config.toml
n_layer = 12
activation = "swiglu"
router_score = "softmax"
normalize_top_k = false
balance_loss = 0.0103
n_groups = 4
tie_embeddings = "early"
optimizer = "soap_variant"
lr = 0.00827
seq_len = 512
dataset = "wikipedia_en"
Below are experts of layer 2 (counted from 0) of a mixture-of-experts language model. Rows are named router (the router's row for the expert) and show model dimensions 128-159. Each number is 128 + 24 x the weight over its row's rms, rounded and kept within 0 to 255. Numbers have three digits each.
After each expert's rows: a language model's description of what the expert responds to. This comes from a sample of Wikipedia text that the model never trained on.

# expert 13
router:140133129109121127101116118168141085150117145099196145123115112117156142136115146137163104124100
What it handles: Verb particles after verbs (look up, ended up, give out, down, off) and word-final suffix pieces like -ing, -ed, -ated, -ity.

# expert 8
router:086101102129131168101130148144179113142123132137118130131137099167115158102139131158167108139105
What it handles: Number pieces inside table cells and ranges, such as attendance, rankings, scores and year endings, like 148, 1–3, 14'67'.

# expert 50
router:129117113135146169107086143121156141120090148134093126170124122124085161100132117141172127111126
What it handles: Single digits 0–5 in sports tables, scores, list numbering and formulas, such as 0 – 0, leads 2–1, Source 1.

# expert 15
router:184135172153161133158100133097149154125160156170130099102135095134110155117165152123148159159126
What it handles: Pipe separators between cells in wiki tables, mostly after numbers, times or dates in records and election results, as in 4:29 | Honolulu.

# expert 30
router:101138138159139146126110122065085109107101140084100121131171148156166133163132114118132097152129
What it handles: Endings of non-English, mainly Romance or Latin, names, places and species, such as ville, ini, ón, éra, usta.

# expert 41
router:116116167125147139143097135106086127130122133131128176130141118148092163172120151123128135139183
What it handles: The, the, a, an, it, this starting noun phrases after of, in, commas, or at sentence starts, e.g. the Institute.

# expert 29
router:099126136102152136149102127126088106116150151123129164114120105149115151122125135118148093119169
What it handles: Opening pieces of longer words after articles or auxiliaries, such as inc-apable, calc-ulations, diss-ected, trans, can, be.

# expert 35
router:147141158109115134134126126098127133102166126178127099151163101149098159092149130148158162143117
What it handles: Pipe characters and blank spaces separating cells in wiki tables, especially runs of empty cells in chart and election tables.

# expert 22
router:106136094145101119127106155159116148166128135109113152123142073178099153147118145106116130166120
What it handles: Closing word pieces inside names and words, such as S-ty-le or counsell-ors, plus table column headers such as Pld and Title.

# expert 18
router:106143094138128154153158144105132105107132160161126136163082121134128150161102149167180136138089
What it handles: Capitalized words inside titles of songs, albums, books and names, often right after an opening quote, such as Just, Among, My, One.

# expert 44
router:120082140137128159141139089155114082108094119144079171144150157152110165146116119153121127103086
What it handles: The preposition of after a head noun in titles and names, like Siege of, Philosophy of, Marquis of, plus some mid-word pieces.

# expert 1
router:126117108176142144106133124141080145101144163154180147127177146135135137164125086097083155129156
What it handles: Country, state and nationality words such as States, American, Canada, Queensland, often after "the", "of" or "United".

# expert 46
router:134139109110116118168125133128089101155155117133114099141116132098108174118112111110085148097132
What it handles: Line breaks, table pipes and == heading markers that start new rows, sections or paragraphs in tables and article structure.

# expert 5
router:104128114104102154108150149114137122106111136146080093128086177154076179131121158184164124148113
What it handles: Hyphens, en dashes, slashes, ampersands inside compounds and names, e.g. Korean given names (Ik-hwan), pro-Soro, Lotto–Belisol, 11th–12th.

# expert 45
router:093149096132158140193100110108115141102125147094145103110122149108109090135109156080160083108153
What it handles: First letter or syllable pieces starting a word, often capitalized after a line break, quote or parenthesis, as in Dr, Ph(ocarctos), eff(icacy).

# expert 25
router:147134135138127151098118124119098107119139122124089132172130184110078168139074138183172139132110
What it handles: Nouns and name parts after the/of in names and terms, e.g. Primary School, Film, University, protein, Brachycerus.

# expert 36
router:121164108117143167129139137090143135113154143103075133109131162133111130141109133100151100112175
What it handles: Uppercase abbreviations and codes in tables or sports lists (DF, MF, TW, PA, NS), plus million, days and years like 1984.

# expert 11
router:104126095141149142110144085123109143151135151119118121114164153154166127122103136133151072116160
What it handles: Heading words after == or field labels in infoboxes and tables, e.g. See also, Schedule, Release date, Position, Notes.

# expert 58
router:091143173167114139092099101136126163137113144100104148108139167119091081142101120162119095124141
What it handles: Words in career narration after was or his, such as named, first, won, became, served, part, called.

# expert 16
router:152123098103146127155110144110136146152088165173119071095154134124078148165090126141142123072142
What it handles: Single capital letters opening a word or abbreviation, often after a space, quote or bracket, such as T-aghaza, K-ombinati, U.S.

# expert 47
router:137124114122132153133107114117102122095111136155073106171112185121081173125097141192166134134133
What it handles: First pieces of proper nouns and capitalised names, e.g. Clar-et, Soft-ley, Cyr-us, Chevrolet, Ohio, Republican, genus names in species lists.

# expert 40
router:087075138122112161126131110169147105145125145103115170085127117157089165152149113155065150122111
What it handles: The word of after quantity or part nouns, such as most of, part of, some of, plus sentence-initial In, On, As, During.

# expert 38
router:107127128129124164129109141145145130136126132154068104119144100157101102108121128126131127111156
What it handles: Four-digit years and month names in prose and tables, such as from 1841, in 1962, and 1981–82 season cells.

# expert 37
router:141147114141146133160137134119102145123121140155119090147149123155108166142147145151121106169167
What it handles: Pipe separators and cells in wiki tables, with months, years, # and award words like Won, Nominated, Died.

# expert 17
router:136125126114117176123096144120146139111141162169092113152115154140083165135092156152156143146089
What it handles: Word pieces completing a word already begun (s-ock-ets, emb-ry-os) plus month names and years such as June 2015.

# expert 12
router:125134116098150113124101147107154143143175120126171128159144131098149166136140087111109121127104
What it handles: Bullet-list hyphens at the start of a line in See also or people lists, plus sentence periods, line breaks and table pipes.

# expert 32
router:160127095131086130137125145110150152132150130093140135143108124125134161120163121112083159115087
What it handles: Line breaks, list dashes and table pipes starting infobox or taxonomy lines, like - Coordinates:, - Genus:, and | at a row start.

# expert 42
router:107132095134140151143107116112076098120125133081120138157086155133120126164097145141164106085156
What it handles: Opening pieces of personal or place names, often capitalized fragments like Le, De, La, Gu, Ja, Gi, Cla, Glad.

# expert 34
router:110136163131089139121122078115132116160151117102165160122098140146141126160129114113152104106154
What it handles: Content verbs and participles after was, to or a subject, in career and event narration, such as referred, used, announced, awarded.

# expert 62
router:149081092131095141134101161181127132138101134104097091130182143131130087098150148195171129133135
What it handles: Commas in dates and thousands separators in tables, like Feb 21, 1989 and 159,277, and commas separating clauses and list items in prose.

# expert 52
router:113142160100151134093174120139158082131096129121171145165110154151122097159145139133124153146092
What it handles: Prepositions and particles following verbs of motion or handling, such as turned over, taking into, came from, victory over, bounded by.

# expert 56
router:139123115092142150124138165151144143111099165153110113107108153132094139140127127089144168164090
What it handles: Degree, minute and second marks and their numbers in geographic coordinates like 38°17′48″N, plus some mid-word pieces of names.

# expert 28
router:099108173132110138095133111137162123123123125152144148160108123128154072131137124106144138108113
What it handles: Function words after a subject or clause: infinitive to after a verb or object, forms of be and have, and, as, such as was, is, to.

# expert 31
router:145142085125115153163130133090127120072113150159080099158131148170106156095109129155160167164095
What it handles: E and W closing degree-minute-second coordinates before the slash, plus closing parentheses, hyphens and other scattered list tokens.

# expert 6
router:093140119150136102120122082152094141111169101141150134129160155129087118157128108113139085124161
What it handles: Everyday nouns and adjectives right after the, a or his, such as former, main, small, father, home, farmer, politician.

# expert 27
router:090142145150155144096115147109141123150121113143061141088109164140176097134137141184127135138092
What it handles: Conjunctions and prepositions linking phrases, above all and and by in credits and lists, as in Music by, Preceded by, with.

# expert 4
router:094157122142105133093104121124122090122134110147129124117163128134123130114117103122154090133117
What it handles: Common nouns naming works, groups or things, usually after the or a, such as publication, album, band, series, party.

# expert 59
router:153149090113133130128102187106148164122107128133118098132189105158162102098122156140128125155116
What it handles: Closing parentheses, quotes, periods and commas ending phrases or sentences, e.g. ")", '",', '."', "(Intro)".

# expert 61
router:128154113173134169145141158162105105095138147126070122164137107150108142157112136145136093154135
What it handles: Short letter pieces right after a capital starting rare or foreign names, such as Ca-ig, Col-qu-houn, Nav-ratilova, At-ar-ib.

# expert 33
router:114129112117144154146103135109137123109111170146063101160109150139086188122112160164150117143125
What it handles: Content words just after the or a possessive, such as person names, team or league words and title nouns, as in Williams, Rangers, season.

# expert 24
router:121142151132151125148136158107113123152152151148157146108111109133164140179093122106110091139058
What it handles: Word pieces in the middle or end of surnames, taxon and technical words, such as ral in Pyralidae, thal, uro in Purohit.

# expert 21
router:106144112098095153158085120120103136104111174169090114147143147137089143114108123166145133143108
What it handles: Byte pieces of non-Latin scripts such as Hebrew and Cyrillic, plus word fragments and place-name starts like New, South, East.

# expert 51
router:112150103141150124135131143159111133124103166087071125166161139155146124121144097126142152129105
What it handles: The = opening a new article title after a blank line, plus line breaks and some proper nouns like National, California.

# expert 14
router:123101133131136157121113110117135106124155132148111104143153130147093146129124140119155151123107
What it handles: Nouns closing a named institution, event or title, followed by of or a comma, like School, Church, Siege, Award, Honours.

# expert 19
router:155132109108155168127132136103124127162089133186087111154120135162092149115117137148141139142109
What it handles: Digit tokens starting numbers in tables, scores, stats and years, such as 1, 3, 12 (of 1273), 74 yards.

# expert 26
router:142136174120133095112125141129077143124096160165127141161124114140129092168099147146093086131162
What it handles: Articles and quantity words opening a noun phrase after a verb or preposition, mostly a, an, the, also one, two, some.

# expert 39
router:175137106115135144127152138105130132101126140158101106158112095146149129081090135146157112169101
What it handles: Closing quotation marks, parentheses and slashes ending quoted titles or asides, as in "Evermore" (, (aged 74), wimpy".

# expert 54
router:171082108122093169144113147126147121163132121132132121126114115144125108121130167159167134145106
What it handles: Opening parentheses and table pipe separators, as in Country (sports), Population (2020), (aged 15), and table cells.

# expert 20
router:145144163100137167143103124097086137120088144116145144140150135139127101151081149122157061116147
What it handles: Opening fragments of longer words and short function words, such as en-, inter-, de, un, re, al, in enlighten, intermarriage, Coupe de.

# expert 3
router:095112093152111127153154092159116107099109103127140129143108092143110103130156143104172159144112
What it handles: Subject pronouns, possessives and relative words starting a clause, often after a comma, as in he, his, with whom, which.

# expert 43
router:093155099112095137105107103123133181132166139127094112060123085140122109113133119084093140183157
What it handles: Field names before a colon in infoboxes and taxoboxes, such as Location, Genus, Phylum, Date, Coordinates, Born.

# expert 49
router:115134102139132130128120131139076111136146128108148131082156142128187132162129138156135094141108
What it handles: Middle and final fragments of foreign surnames and place names, such as -berg, -mann, -ler, -agg (Swaggart), -raz.

# expert 63
router:132175111097148119121079112147100171145165155169120123139138141140120155080109145107099102141121
What it handles: Wiki heading markers ==, === and table separator rows |---|---| under header rows, also some cell values in tables.

# expert 2
router:189130089111121148095096166134149148118103138133105088105174120139077140104158145139153166136100
What it handles: Full stops ending sentences and quotes, decimal points in climate tables and coordinates, and abbreviation dots as in M. niveibacter.

# expert 10
router:086131101107116138093144139105119164115140127150091108084134097149098130098132104110105144170162
What it handles: Colons and separators right after field labels in infobox-style lists, such as Born:, Language:, Coordinates:, Score:.

# expert 60
router:122154167158108116112147101155125097138130129102174167138134148111163118157130117116123101118130
What it handles: Qualifying adverbs, adjectives and verbs that take a following preposition or clause, such as only, due, based, regardless of, However.

# expert 23
router:135051095149095112154121151204125113161126073141121116130090151106151137101126150114110131095121
What it handles: Newlines and ==/=== heading markers at section boundaries, especially between infobox fields and before headings like Team information.

# expert 48
router:112156128123148157122147144104128151072146143128099096111138123149091153151138166109116120130118
What it handles: Country and nationality names, recent years like 2021, Japanese script bytes, and newly before created, established or promoted.

# expert 55
router:119152157122110135075153130124147151129104124082144099099107173140170094140140133136113168154104
What it handles: Prepositions, mostly in, also at, on, from, during, after verbs like located, born, held, played, died.

# expert 9
router:190102085110101128156098153128145133116145134126161084107165103128145090113157150180147150128136
What it handles: Commas and semicolons ending a phrase or list item, including semicolons after foreign-script names in parentheses, as in (Πλείσταρχος; and 6–4, 6–4.

# expert 7
router:096150122174176126118165104089102126115141132150111115114113131127151156166120125148140183124147
What it handles: Given names starting a person's full name in credits, lists and tables, such as John, Michael, Rory, Victor.

# expert 0
router:095130130114149099129142095164095136154124150113171148148100112128122158168103147096088151129132
What it handles: Pronouns and determiners in running narrative, especially his, her, their, its, he, these, often after a verb like left.

# expert 53
router:160159114101173105133134113129146137105124148149118120139139123142107160122146115121096125111119
What it handles: Multi-digit numbers and statistic labels in sports tables and data, e.g. goals 245, GF, Pts, 50%, years like 1787.

# expert 57
router:112115172105143088145115126137076132145107140142145162152100111108102143156090157129127146137143
What it handles: Articles and possessive determiners after prepositions, chiefly the, also a, his, their, its, as in in the quarterfinals.